Weights of a small mixture-of-experts language model, trained from scratch on English Wikipedia: 64 experts in each of 11 layers, 8544 steps.
Below are experts of layer 6 (counted from 0) of a mixture-of-experts language model. Rows are named router (the router's row for the expert), up (a neuron's input weights, with its number), down (a neuron's output weights, with its number) and show model dimensions 128-255. Each number is 200 + 40 x the weight over its row's rms, rounded and kept within 0 to 999.
Before each expert's rows: a language model's description of what the expert responds to. This comes from a sample of Wikipedia text that the model never trained on.

# expert 53
What it handles: Male first names
router,183,131,173,164,196,254,243,224,169,246,269,136,207,164,228,122,189,175,186,188,282,212,123,261,191,263,231,267,175,149,125,203,201,249,177,186,219,245,175,187,282,171,297,222,212,179,151,185,215,160,211,145,126,185,177,171,159,222,163,150,146,146,229,292,204,262,150,231,271,139,195,189,165,205,194,130,244,237,237,174,182,216,180,189,179,152,226,179,280,196,188,189,255,230,230,178,241,153,165,245,211,125,159,286,235,203,296,171,176,196,219,178,211,237,204,187,210,281,185,188,189,200,155,238,245,212,246,245
up0,244,195,211,256,178,203,143,239,185,178,200,221,237,248,182,228,198,260,184,221,171,283,194,217,203,157,167,212,191,168,183,179,172,260,191,180,219,249,176,206,248,208,202,137,234,174,166,176,234,219,113,171,99,173,161,253,179,206,219,153,178,271,206,174,192,142,200,167,186,210,215,235,180,115,182,224,169,227,194,168,156,220,232,153,213,189,204,193,266,200,180,181,248,245,249,192,241,251,221,205,203,213,204,207,224,209,199,240,191,194,141,250,250,190,242,192,208,228,221,151,154,193,217,245,214,138,243,264
down0,208,262,278,172,105,204,165,215,185,180,150,235,184,159,183,191,171,166,200,243,256,184,176,213,217,104,234,274,248,201,228,167,216,182,176,205,165,275,217,247,142,207,190,213,318,144,219,231,221,257,226,182,217,160,153,182,151,175,134,289,249,199,208,212,176,237,199,222,204,140,200,106,167,247,283,137,231,213,189,156,297,241,245,263,200,152,220,213,193,161,179,189,149,175,216,164,171,214,194,183,243,202,159,204,167,124,176,187,158,151,170,152,199,229,202,248,232,242,190,228,260,169,181,243,215,219,228,189
up1,217,232,153,201,209,217,165,217,232,244,164,200,227,172,218,103,226,193,216,162,229,194,208,173,177,154,219,208,114,144,189,207,142,150,235,244,253,167,231,157,240,154,200,220,184,231,183,213,269,212,219,277,212,193,203,99,212,202,236,209,173,190,246,216,209,288,215,229,155,173,232,241,172,184,202,142,229,187,153,217,262,227,212,243,170,179,249,208,194,242,243,150,138,179,238,219,171,247,232,180,223,170,198,218,198,245,236,154,162,181,149,189,191,164,204,243,175,182,210,179,238,189,197,223,223,208,237,246
down1,165,146,220,184,171,247,216,147,200,194,173,161,167,153,158,227,201,216,243,101,203,201,104,173,202,211,206,226,188,200,152,210,133,244,194,241,174,236,206,173,142,271,257,146,176,263,188,240,163,280,191,201,88,186,260,206,254,102,186,206,208,186,175,187,143,157,250,164,226,220,165,218,155,218,196,276,220,222,249,142,195,211,236,198,240,186,152,253,251,198,231,206,287,238,248,220,159,211,217,121,220,179,142,174,217,166,108,191,280,219,165,282,206,197,205,118,149,197,244,294,144,158,193,152,259,209,210,241
up2,212,184,183,108,218,212,215,227,128,204,196,101,191,261,158,189,182,168,181,137,155,202,197,222,191,218,192,217,242,199,234,197,225,186,226,126,245,263,227,181,197,181,264,210,160,233,265,224,257,209,165,195,212,160,244,216,120,173,181,220,162,253,230,267,165,238,210,198,235,171,247,180,191,229,170,158,152,140,327,221,243,158,237,231,183,244,169,166,220,216,226,192,170,190,163,167,194,172,234,160,207,160,181,230,236,192,200,226,89,288,219,183,188,251,223,238,227,223,226,189,191,174,141,239,234,168,155,225
down2,197,183,170,188,163,181,157,219,233,194,189,153,186,154,222,277,216,165,232,135,217,196,212,176,260,130,219,216,223,287,215,231,243,174,183,175,212,230,219,178,182,273,186,211,272,162,271,260,187,158,196,173,220,167,202,216,164,239,220,187,268,190,230,274,238,221,271,180,122,171,208,207,241,217,182,127,193,247,180,215,207,233,265,225,188,194,217,256,138,215,174,230,171,105,201,259,160,149,250,144,187,159,160,276,243,142,272,211,223,191,167,273,220,181,146,186,186,246,230,192,159,227,184,188,225,204,179,191
up3,219,189,191,191,182,181,210,305,184,258,215,200,188,169,207,183,146,244,173,185,164,143,193,215,230,204,180,197,212,221,172,266,206,153,195,197,240,269,181,122,182,206,175,256,130,161,219,245,192,199,153,280,169,162,105,193,184,229,196,234,219,122,192,183,145,195,222,240,167,201,179,194,132,179,139,192,259,153,215,150,241,133,239,192,142,196,248,201,141,188,190,160,192,183,253,196,255,187,198,229,196,204,191,134,271,152,198,149,196,220,244,183,219,214,208,231,178,244,147,179,179,280,143,223,166,95,148,254
down3,180,217,262,208,196,182,205,191,301,232,157,233,91,165,220,185,249,194,227,259,203,290,213,149,197,224,148,166,190,164,178,205,192,144,168,298,186,168,179,111,168,205,136,169,218,207,228,216,202,157,129,210,124,252,230,214,259,133,223,174,224,154,259,218,153,172,221,209,291,228,210,233,259,135,247,171,230,192,207,202,195,163,183,195,191,148,143,186,204,163,216,236,219,216,231,262,146,210,177,220,229,228,245,220,175,184,219,213,209,217,199,175,235,185,166,226,71,217,191,165,158,146,176,182,161,223,169,161

# expert 30
What it handles: Name-internal syllables
router,228,260,198,208,102,253,188,210,168,201,259,237,196,224,218,154,120,180,164,227,166,152,247,227,172,169,147,163,180,171,178,181,197,157,211,157,236,211,190,194,144,169,274,188,173,218,239,217,219,231,231,169,133,174,219,193,219,184,225,210,237,150,200,230,326,206,226,178,244,209,213,219,213,168,131,235,117,176,203,131,173,207,114,161,247,195,193,197,140,210,214,193,173,225,229,274,240,166,269,191,222,184,173,240,175,206,223,151,219,277,208,138,202,221,169,206,180,131,72,201,180,206,233,185,219,162,161,163
up0,234,235,108,161,111,169,142,187,120,229,209,179,258,139,156,159,216,216,212,177,186,135,166,211,239,238,192,210,281,169,223,275,266,220,213,146,135,283,128,164,169,229,258,240,147,196,200,216,209,294,232,189,206,202,197,163,119,169,212,178,256,203,219,153,205,183,172,238,219,194,236,238,146,151,173,171,133,228,200,202,205,251,213,196,209,165,191,137,242,198,187,152,166,195,179,138,192,243,225,134,248,195,265,231,181,166,182,267,227,282,155,255,255,244,205,173,266,177,213,210,238,229,185,204,250,185,256,181
down0,156,141,187,140,212,236,285,163,136,196,172,189,131,109,262,209,145,181,222,239,198,198,141,254,213,245,135,229,219,227,180,214,202,152,181,226,207,158,266,229,207,254,219,203,169,195,175,219,254,220,212,219,174,232,181,210,256,232,218,215,245,227,256,197,228,209,201,172,195,206,206,206,227,187,171,245,265,225,259,256,180,163,218,207,208,185,245,203,253,93,218,108,209,253,215,159,239,144,268,158,164,238,213,225,199,176,174,166,162,222,133,185,200,248,212,246,204,237,187,270,193,175,255,227,152,254,204,234
up1,264,237,184,260,132,218,198,128,204,239,177,200,187,194,247,226,183,199,155,272,213,260,197,137,201,195,223,147,177,187,169,212,176,184,176,148,168,195,177,177,121,222,228,277,197,207,208,213,149,231,203,168,172,202,158,210,225,193,247,110,301,266,230,200,187,156,208,266,198,228,195,177,258,205,218,255,228,206,261,204,173,225,189,214,258,178,180,194,168,141,132,157,191,219,204,205,143,187,200,190,209,159,246,242,205,189,166,242,185,269,189,254,145,205,208,154,165,255,89,189,208,182,128,203,180,156,215,121
down1,167,129,138,183,219,215,180,260,124,163,318,160,212,172,206,191,223,152,209,209,204,169,167,227,224,228,222,223,203,149,169,162,155,136,209,173,280,172,135,198,149,173,264,184,211,200,175,219,190,218,224,235,152,278,232,167,184,136,185,226,257,197,239,138,199,228,163,200,176,139,259,255,127,221,254,255,181,150,193,141,198,178,237,204,188,174,156,176,195,223,195,222,174,135,237,242,266,232,189,181,260,122,170,195,198,174,207,212,158,176,282,250,192,171,220,240,207,173,193,211,124,333,216,167,228,153,205,161
up2,164,209,214,129,95,255,173,201,211,169,130,228,183,233,257,131,154,240,212,173,154,161,221,212,182,197,183,182,222,199,136,247,218,191,189,122,232,276,240,128,211,220,320,258,75,220,182,122,216,243,142,202,235,168,219,189,215,236,179,234,201,176,210,187,251,203,202,218,193,170,177,233,155,216,207,270,188,214,233,213,208,187,254,197,202,203,227,245,163,146,195,206,188,242,209,269,144,194,228,180,225,179,206,186,213,155,187,221,174,207,173,229,189,216,167,230,137,204,138,179,210,136,208,146,247,159,252,161
down2,202,209,184,202,206,248,182,150,307,208,185,212,196,184,184,188,237,186,285,129,207,264,179,240,262,196,196,130,284,152,195,248,189,138,197,165,162,242,132,195,205,229,174,219,224,141,144,234,190,172,227,210,191,194,170,204,106,210,201,168,168,209,269,130,242,186,52,196,217,221,191,264,257,226,198,208,158,185,185,216,152,222,235,278,109,180,214,233,176,170,201,96,142,151,152,182,154,230,241,175,239,266,198,265,232,172,252,228,177,220,175,226,134,199,200,247,236,191,208,186,158,197,201,145,232,230,204,241
up3,216,155,210,208,162,256,224,184,185,190,181,209,208,209,239,185,153,247,246,222,229,164,231,200,269,96,157,129,161,197,172,205,167,238,206,175,232,195,196,275,177,233,189,196,223,167,273,171,239,254,233,163,215,158,157,147,177,206,158,234,263,163,155,184,224,217,87,219,123,237,233,237,238,205,195,161,187,226,265,235,251,218,197,171,236,175,209,219,236,223,263,254,251,234,209,125,172,173,141,181,202,207,168,125,140,170,181,99,222,279,242,310,230,173,225,156,190,223,131,208,231,162,228,189,187,190,238,186
down3,166,247,159,250,173,177,221,199,240,161,217,192,177,164,149,193,221,189,219,262,183,238,130,183,214,222,265,227,191,186,222,213,178,163,173,192,172,121,200,232,276,225,133,245,186,217,175,251,167,163,224,165,158,197,139,211,253,155,144,163,173,181,276,227,230,208,202,148,268,174,184,247,235,191,236,183,214,149,233,155,132,241,197,179,198,191,184,230,176,244,159,237,169,182,193,157,156,198,189,244,218,215,217,170,168,197,163,281,100,221,231,199,228,239,164,186,218,222,141,152,243,182,178,248,225,178,157,225

# expert 3
What it handles: Broad structural catch-all
router,178,147,149,234,193,194,183,161,179,144,260,196,163,189,182,215,238,82,48,195,195,254,282,300,135,169,167,244,181,217,153,248,145,150,188,258,170,165,243,241,231,122,174,218,287,253,256,172,221,164,220,235,179,223,208,225,188,160,163,234,211,136,163,227,169,284,166,141,179,263,251,220,240,147,132,172,235,189,185,179,177,234,161,282,168,282,222,148,244,219,193,191,128,190,179,205,108,172,114,238,171,207,203,218,169,228,206,222,226,130,235,139,256,223,231,217,206,189,217,166,194,248,161,173,293,230,246,249
up0,226,234,214,181,215,181,205,175,192,295,205,236,178,214,240,152,237,198,251,237,203,225,201,239,243,147,109,156,152,156,124,196,227,213,163,173,164,180,257,266,202,213,200,211,239,179,258,271,194,197,212,163,282,130,175,185,259,215,233,140,210,252,218,242,102,160,177,230,189,182,280,190,239,129,200,243,237,211,146,152,235,299,173,235,156,200,134,215,220,154,234,202,230,226,181,296,169,282,185,147,208,238,189,127,151,143,154,203,186,271,126,172,221,192,275,230,222,199,151,216,221,202,152,210,220,150,180,305
down0,108,259,220,248,173,216,256,205,182,191,187,250,243,238,177,238,129,199,193,166,202,196,209,233,151,210,172,194,163,155,155,164,189,253,231,150,199,168,166,173,100,184,186,196,203,157,190,196,277,265,266,233,171,248,135,166,209,230,142,201,218,205,189,178,282,186,138,159,217,172,211,208,182,214,104,140,283,195,152,225,198,216,255,121,228,178,191,219,158,195,237,180,190,175,154,182,226,190,177,223,169,211,192,164,136,208,271,208,176,150,229,230,164,226,246,228,159,274,234,128,156,180,247,301,221,284,271,191
up1,208,229,205,99,227,200,246,256,300,235,199,163,244,239,147,167,197,272,206,240,223,196,134,219,183,174,147,209,206,185,207,189,193,172,137,209,221,154,234,206,141,225,197,226,114,238,177,195,154,235,169,240,156,240,153,187,234,225,170,233,195,230,148,181,228,183,177,211,198,201,261,150,212,241,211,152,172,245,175,150,222,198,263,247,248,219,238,293,215,241,250,200,271,252,199,204,184,202,215,166,272,141,151,183,241,226,216,210,201,227,216,261,214,150,172,237,248,184,248,165,233,159,184,145,197,165,183,159
down1,211,254,267,118,237,211,237,196,283,178,137,222,230,182,196,153,180,224,214,213,266,168,207,160,258,186,184,146,137,149,189,158,237,195,192,211,232,294,262,278,219,187,196,247,220,236,164,227,183,215,230,279,178,196,241,277,247,119,274,241,206,241,185,235,235,123,286,239,229,185,174,164,219,156,179,293,125,198,305,202,167,199,280,185,245,216,217,268,192,211,157,222,150,228,133,135,179,185,203,168,191,263,230,189,191,184,212,141,170,196,141,290,259,211,243,257,246,206,183,285,213,201,162,219,276,215,219,204
up2,147,206,180,177,187,154,179,193,216,155,227,227,184,235,193,243,223,211,146,194,147,244,198,235,103,199,196,202,139,189,191,146,169,248,239,243,186,263,217,165,193,256,209,224,184,267,228,252,200,215,140,193,148,210,288,241,201,128,191,198,238,160,164,145,241,219,273,269,226,195,140,146,247,256,234,216,166,192,206,181,141,227,225,138,127,230,162,203,208,175,230,181,163,224,224,183,264,216,232,132,160,208,164,203,200,216,133,197,191,161,156,245,146,183,163,220,217,221,214,200,246,224,232,250,151,203,244,196
down2,257,191,134,225,171,172,241,195,211,228,174,130,210,268,234,133,150,219,165,247,215,224,206,272,282,212,246,212,236,201,167,195,175,200,224,215,233,261,180,206,177,186,180,198,230,224,257,196,235,211,155,190,203,182,178,181,227,250,278,187,167,169,274,159,246,235,204,232,207,241,223,209,179,260,163,239,228,158,240,248,119,171,146,184,172,201,226,198,193,222,213,155,211,222,183,185,210,230,155,229,207,171,256,151,93,224,162,205,87,288,147,163,230,187,223,186,260,279,169,238,243,285,144,234,210,204,218,164
up3,203,147,257,175,158,166,231,218,182,132,173,182,158,248,198,225,274,204,153,125,215,175,159,274,176,173,201,195,171,143,173,227,135,195,214,193,215,280,205,211,198,252,109,167,224,217,162,169,236,188,163,193,204,209,200,169,216,202,167,211,108,164,150,226,215,210,218,206,158,229,196,247,98,184,207,185,185,225,200,160,188,225,206,244,222,240,243,235,171,212,164,215,236,227,171,174,251,193,146,172,276,241,151,163,194,202,125,189,146,164,179,231,136,179,203,143,131,214,235,149,261,154,198,175,161,225,141,178
down3,235,216,145,190,136,158,170,235,214,167,296,97,244,211,272,195,215,198,185,216,204,193,246,231,270,263,190,217,239,151,221,211,246,182,194,259,127,198,280,175,161,179,247,111,211,205,149,157,256,175,181,205,247,167,159,182,130,252,218,243,168,176,188,205,245,194,197,163,273,212,163,232,226,145,156,210,281,207,268,274,154,126,236,194,159,255,233,181,233,186,204,153,198,183,178,239,182,231,239,187,206,154,231,198,185,180,251,226,173,297,229,162,219,197,211,193,186,180,179,252,175,227,185,188,258,209,138,224

# expert 62
What it handles: Mid-word suffix pieces
router,308,202,238,206,222,183,179,202,241,205,171,274,156,225,201,215,234,203,293,181,123,179,210,213,246,215,214,262,199,256,232,303,226,161,205,175,240,200,169,258,210,216,237,234,209,189,138,232,229,190,218,203,185,177,241,183,179,179,184,196,225,187,213,302,219,193,161,299,226,211,203,192,229,283,150,199,189,250,193,201,179,218,296,198,201,153,91,281,248,212,213,191,214,279,214,217,215,229,220,172,265,277,225,232,229,262,236,121,196,151,239,152,253,156,109,172,170,190,209,182,162,194,211,153,88,224,239,214
up0,260,145,196,147,115,180,243,239,137,141,143,160,124,195,206,218,216,271,259,194,166,194,171,176,300,160,234,214,177,196,271,236,249,86,262,190,254,269,226,287,201,211,202,209,169,173,160,194,212,247,173,132,177,127,177,284,143,221,192,167,189,200,214,166,190,151,144,240,191,178,247,186,208,193,198,191,208,187,198,289,161,190,146,238,172,246,157,270,225,192,151,216,208,141,291,168,163,182,127,202,245,317,224,221,232,246,243,189,191,140,201,254,190,200,184,244,185,191,210,125,231,214,145,229,146,221,193,223
down0,222,114,260,263,230,239,236,184,191,195,227,168,147,194,190,232,189,247,239,100,193,113,200,202,220,215,214,252,141,244,204,229,249,166,189,118,226,288,223,232,184,271,153,197,179,175,233,172,294,250,159,215,235,111,211,224,140,140,197,161,197,216,173,179,216,178,194,224,168,255,165,234,214,182,206,184,214,234,235,221,212,252,150,248,159,207,166,196,159,175,225,250,195,195,235,185,310,242,264,270,166,253,156,132,227,200,215,137,255,194,230,166,189,169,167,224,171,229,281,244,266,252,250,248,214,192,241,226
up1,190,152,227,234,151,233,219,170,315,208,158,218,183,213,88,199,211,285,205,222,217,234,224,281,209,273,222,166,207,260,230,240,285,192,201,182,186,196,155,212,177,173,197,235,211,205,215,191,235,224,202,185,269,156,231,189,226,182,184,223,189,180,223,138,194,226,173,229,255,203,211,186,152,207,219,166,108,145,314,152,215,249,262,159,217,210,171,206,203,180,209,181,163,171,261,215,204,201,225,168,171,220,205,211,242,269,219,249,220,182,268,187,145,165,119,224,192,195,166,186,170,65,243,148,161,194,191,187
down1,239,239,221,205,170,176,184,264,229,208,165,159,254,219,135,230,238,269,223,206,141,191,160,201,194,191,198,201,224,118,235,220,245,222,193,182,197,211,224,199,192,220,241,163,167,213,135,198,171,180,214,220,171,75,129,205,190,200,187,212,177,235,251,265,208,230,272,256,151,158,186,246,184,133,201,211,169,196,268,236,200,223,240,156,173,250,235,163,204,214,241,241,164,263,237,226,175,294,150,140,187,239,192,218,171,254,226,234,288,176,209,176,249,182,244,175,222,241,232,204,200,183,117,250,97,253,187,198
up2,136,167,237,244,149,220,230,232,216,213,177,213,185,152,168,80,245,189,183,192,179,180,205,222,226,230,190,259,171,232,203,270,196,212,194,235,184,228,197,204,186,173,214,180,160,196,167,189,224,252,179,192,207,199,224,263,205,121,265,180,166,222,219,229,262,204,205,190,256,206,179,116,149,282,245,254,217,247,190,255,182,162,206,142,180,221,197,192,239,188,222,205,203,211,139,242,164,242,156,266,197,185,134,281,273,251,193,207,298,205,139,185,181,220,189,161,189,171,243,184,120,133,169,234,150,117,194,203
down2,228,311,190,169,177,219,162,163,211,258,242,155,183,250,235,203,222,260,215,169,131,290,165,218,235,148,206,255,199,172,203,131,229,192,176,213,179,219,194,207,127,208,202,208,182,224,238,185,234,203,170,231,241,133,180,284,271,155,217,201,229,278,164,224,204,214,219,182,175,233,196,219,184,179,210,190,237,109,308,245,161,125,224,165,192,213,202,177,188,223,88,164,249,242,210,140,268,119,191,210,243,210,138,219,211,218,245,182,226,171,242,260,194,168,222,215,269,217,194,297,180,185,173,221,193,203,214,135
up3,220,221,188,196,204,209,163,208,186,172,160,243,226,215,218,208,192,257,288,112,145,224,185,147,199,195,170,241,218,190,161,244,270,147,252,224,228,147,226,309,249,147,190,193,189,264,157,212,194,251,264,188,182,124,182,164,165,209,218,236,246,154,306,181,217,229,149,240,196,225,210,290,141,234,166,206,239,210,194,230,194,157,198,286,174,182,194,214,227,191,232,172,171,287,173,256,233,166,212,178,272,286,272,186,190,154,124,210,106,121,197,236,201,206,162,200,162,225,201,209,145,228,171,220,161,211,198,197
down3,226,166,138,241,250,276,201,212,231,222,153,198,223,137,231,229,232,143,162,203,166,182,123,244,237,244,229,239,212,199,174,224,199,194,196,263,196,237,207,164,161,170,153,236,171,180,139,208,254,251,190,159,245,220,264,212,171,204,165,213,161,173,170,164,241,209,190,215,144,259,174,244,215,230,247,210,190,191,90,225,168,205,246,225,234,200,197,162,155,213,227,203,243,257,151,252,160,230,194,170,294,231,153,212,200,148,164,245,189,263,233,201,242,223,150,199,206,194,257,96,191,254,185,164,182,171,194,149

# expert 44
What it handles: Table cell separators
router,151,155,150,263,230,194,147,219,268,103,205,199,236,122,207,168,272,150,116,195,232,274,177,238,208,166,207,248,229,223,134,229,111,137,187,226,197,239,240,228,237,156,229,229,266,182,199,222,219,167,188,169,162,141,226,206,142,187,154,194,219,194,148,210,165,201,224,234,201,209,186,213,292,186,196,209,104,207,166,133,208,168,236,231,232,246,212,145,202,199,184,254,180,204,193,184,158,215,250,221,185,217,230,242,186,173,201,201,202,201,238,167,242,161,222,178,202,159,166,183,167,252,208,195,260,187,289,187
up0,259,204,251,205,239,294,194,185,276,170,170,209,211,184,129,180,166,175,244,144,203,220,260,303,163,150,187,223,231,169,183,167,240,193,164,170,221,199,238,149,199,179,283,198,158,193,238,232,155,217,238,169,222,191,187,174,185,151,158,287,254,199,211,200,248,156,137,221,139,171,261,197,198,167,253,187,238,197,211,225,171,173,90,256,222,227,284,130,208,188,208,236,216,168,204,172,205,231,184,261,185,174,249,174,250,213,141,178,155,159,150,227,192,155,170,251,207,205,159,189,151,212,237,209,121,258,119,176
down0,209,267,200,174,168,197,156,204,229,168,210,133,190,154,235,186,199,121,185,202,185,176,300,145,143,178,190,190,218,176,253,184,203,157,228,224,225,215,222,185,198,202,300,248,185,234,206,270,230,258,249,191,222,223,244,263,244,222,248,205,128,185,252,242,168,141,194,224,222,209,198,128,204,176,304,228,209,183,249,201,214,214,227,137,239,188,195,210,171,291,124,201,234,171,217,200,180,153,146,230,227,206,225,152,243,257,203,178,183,144,209,178,190,147,187,270,205,183,303,213,215,206,157,125,184,212,237,244
up1,203,212,191,136,139,106,191,169,176,272,145,252,195,260,155,237,208,226,241,200,255,168,214,236,158,218,186,210,202,159,179,179,240,220,237,210,274,214,193,251,185,239,163,155,192,204,188,197,167,196,178,172,189,221,227,118,223,144,250,260,224,229,172,188,177,156,210,131,193,200,233,186,143,171,179,199,199,228,208,222,193,187,194,269,133,171,193,151,206,153,205,240,174,248,228,178,161,214,267,139,200,174,204,191,171,189,194,275,185,204,213,168,222,192,167,199,244,187,187,147,205,245,247,202,122,145,226,196
down1,174,162,222,237,178,196,215,143,282,174,206,133,220,198,193,193,213,155,142,221,196,212,226,129,110,219,127,143,228,214,221,184,149,263,208,148,195,179,177,232,210,200,144,211,211,198,251,180,167,254,290,251,213,248,171,233,161,198,167,215,165,177,192,248,216,206,198,165,250,242,188,184,149,184,166,233,185,190,182,301,236,224,171,188,220,166,190,222,183,260,168,284,229,188,173,197,254,237,320,238,164,173,260,281,204,161,257,129,200,230,217,218,177,226,200,199,252,163,214,222,256,165,173,192,177,165,122,257
up2,269,78,187,245,239,220,203,230,220,181,193,160,189,213,221,280,175,208,213,237,217,173,248,245,133,140,192,205,201,160,196,220,206,237,260,128,204,187,235,154,185,205,194,139,227,193,144,251,238,178,141,269,199,176,136,272,139,233,182,194,154,165,220,238,197,176,207,173,191,159,211,256,263,235,210,196,193,165,198,233,243,232,242,189,140,226,165,168,156,166,220,188,229,194,160,121,200,153,214,168,217,207,216,213,196,246,241,147,177,219,211,188,177,247,222,188,143,279,177,204,206,165,236,254,229,224,183,178
down2,198,285,245,217,122,251,153,152,164,213,212,203,278,164,224,196,213,221,210,108,189,234,221,154,260,195,180,190,257,175,246,235,248,207,170,191,214,207,155,208,102,194,232,177,214,162,246,219,129,235,122,164,162,207,153,174,218,190,194,176,209,265,177,159,226,215,211,185,243,263,225,226,200,193,156,158,164,186,190,198,172,128,239,258,208,230,161,161,267,190,143,206,194,185,218,217,214,221,153,220,253,183,169,244,164,250,208,202,267,192,276,222,116,134,205,225,95,175,176,108,198,298,240,209,182,271,208,243
up3,159,197,226,185,174,146,150,163,174,144,179,250,193,173,208,199,261,266,195,160,281,195,170,270,222,139,192,256,179,202,266,276,213,191,176,185,197,209,221,177,258,231,131,133,233,194,253,269,254,163,183,258,189,151,225,209,218,204,221,185,291,196,179,205,214,218,207,225,152,150,168,140,203,179,191,255,188,226,153,156,269,195,231,167,167,110,246,260,155,161,209,171,124,252,198,227,241,205,231,217,211,162,213,143,188,229,225,168,201,231,231,242,196,207,297,189,210,197,191,202,218,146,240,202,239,238,199,159
down3,181,233,77,261,238,116,208,176,281,260,183,204,159,242,259,192,193,232,123,236,209,245,263,197,188,251,192,154,221,187,152,221,192,203,206,231,141,183,250,227,190,256,185,314,187,255,150,184,169,267,217,188,226,236,191,241,209,227,118,330,166,213,165,243,130,189,190,163,104,277,209,193,156,188,203,196,270,158,216,108,153,223,192,167,168,204,234,203,184,128,193,183,148,230,197,188,203,196,154,257,176,66,229,143,200,217,225,149,222,209,183,231,229,234,174,180,99,241,212,209,212,241,215,191,177,196,208,239

# expert 63
What it handles: Broad catch-all
router,180,161,141,238,217,211,177,159,194,138,260,206,159,172,194,200,206,88,43,196,186,236,248,294,159,156,205,234,176,219,183,259,174,152,182,204,169,180,223,229,253,133,184,229,285,255,232,152,220,148,218,227,190,214,208,207,189,146,157,268,203,134,157,255,185,290,161,114,190,258,222,221,227,155,147,218,227,170,194,183,172,202,176,269,158,267,225,138,232,230,209,210,131,207,195,200,101,187,115,220,188,212,198,221,181,200,196,228,236,140,258,139,255,228,238,212,217,175,182,181,173,255,169,186,306,228,272,244
up0,194,206,210,167,240,176,214,209,169,202,180,216,240,225,106,182,225,228,258,170,153,231,245,228,206,188,144,269,213,148,285,184,178,240,283,182,241,251,187,221,202,178,200,214,169,165,175,240,244,209,168,138,205,226,230,241,242,237,178,222,232,191,191,238,156,208,171,167,238,228,213,238,240,223,148,170,228,224,218,182,308,133,178,243,226,244,245,170,203,215,171,148,212,296,211,197,133,220,260,202,195,153,257,161,154,204,167,262,185,179,188,138,208,252,239,212,183,215,119,253,238,208,175,167,122,222,186,173
down0,207,169,212,143,192,225,178,206,265,203,166,159,225,151,144,291,173,215,139,223,267,228,179,164,168,187,142,203,303,146,222,202,209,204,191,292,209,171,141,221,192,216,194,204,198,144,141,132,213,220,202,249,185,176,154,270,211,210,220,154,183,211,221,194,216,242,209,160,226,227,242,204,159,244,209,233,215,201,186,211,276,229,187,215,191,191,193,284,90,210,253,226,297,203,153,206,184,205,183,273,147,237,245,238,167,194,254,195,262,219,225,189,194,228,191,231,214,228,250,174,124,218,207,206,163,218,136,177
up1,143,186,234,232,168,234,186,306,124,230,182,162,183,292,172,179,240,179,156,170,237,236,111,196,137,229,174,245,190,170,149,172,195,245,244,137,197,216,174,201,133,204,243,188,178,191,200,211,244,254,173,209,169,196,171,154,238,188,142,150,221,246,165,215,155,183,216,274,155,250,179,221,198,199,242,186,239,153,273,256,188,168,221,220,182,245,181,215,204,207,241,223,207,157,92,272,217,224,208,223,200,258,157,219,202,190,172,150,170,242,182,170,200,245,198,191,286,162,166,226,182,202,190,250,178,156,213,212
down1,215,260,240,188,156,199,204,221,326,232,285,154,243,145,262,193,168,154,223,172,261,147,162,231,304,207,217,203,140,185,244,205,172,168,188,210,246,227,146,246,226,247,173,193,233,245,237,211,208,221,299,173,183,218,218,179,230,171,189,187,205,202,184,197,190,162,202,173,189,250,233,226,197,248,184,191,190,177,175,167,156,117,266,181,258,228,226,173,160,255,194,248,199,174,210,147,162,168,223,124,249,212,131,233,210,198,219,168,152,176,115,221,233,265,131,230,204,223,165,185,215,199,188,222,127,224,192,185
up2,206,144,251,250,193,205,164,221,159,241,218,136,250,137,223,219,207,196,182,164,140,157,165,177,221,186,156,121,153,180,189,158,194,194,207,145,172,223,216,183,246,217,240,166,262,127,211,204,223,280,143,178,217,229,163,156,194,181,159,130,233,206,192,230,210,234,178,238,233,206,212,207,168,184,177,83,238,194,196,118,203,177,180,122,218,191,146,190,219,227,281,258,124,142,157,286,213,165,207,129,176,202,196,176,248,170,216,253,165,172,148,205,241,180,109,250,229,192,255,279,206,177,210,206,238,166,178,225
down2,237,203,276,246,234,129,186,280,186,202,200,227,131,134,159,176,234,214,187,120,185,184,116,232,170,216,202,157,201,210,283,253,186,215,253,139,201,194,189,131,153,183,130,190,157,192,189,174,167,213,184,137,239,243,162,216,208,185,234,163,247,245,148,160,241,235,140,141,224,206,250,309,139,192,244,161,247,204,160,178,206,188,163,186,243,177,233,211,200,131,170,180,111,161,184,183,164,168,170,251,137,230,147,209,249,233,177,205,194,199,150,113,192,198,275,129,240,163,125,155,214,257,200,240,187,200,118,187
up3,239,180,216,112,166,240,192,233,229,215,198,122,244,219,194,195,248,194,206,170,224,255,189,193,204,206,234,201,217,199,117,218,206,178,178,191,232,253,200,226,152,150,232,220,175,163,157,243,186,204,236,207,124,122,222,199,182,161,260,198,154,203,312,229,254,224,174,164,211,200,245,201,193,211,281,209,193,142,211,177,253,199,187,186,240,165,99,185,199,143,184,245,274,193,232,242,227,191,152,218,210,304,170,146,217,173,190,173,199,203,235,194,166,214,235,204,202,154,198,253,190,196,276,154,197,151,241,198
down3,182,218,170,214,177,127,220,244,162,253,243,227,205,226,229,253,239,233,230,209,143,198,190,194,167,224,212,179,180,213,147,258,161,232,131,238,174,247,243,211,202,117,179,196,178,217,76,179,146,178,216,217,137,247,199,201,160,206,218,246,188,192,228,159,155,241,218,157,216,188,202,120,134,219,247,291,258,182,262,219,167,179,251,216,263,145,255,206,158,137,148,141,261,180,202,194,154,216,156,235,152,188,188,187,152,236,132,258,203,156,180,257,295,218,251,232,218,264,227,220,168,175,258,235,231,173,157,229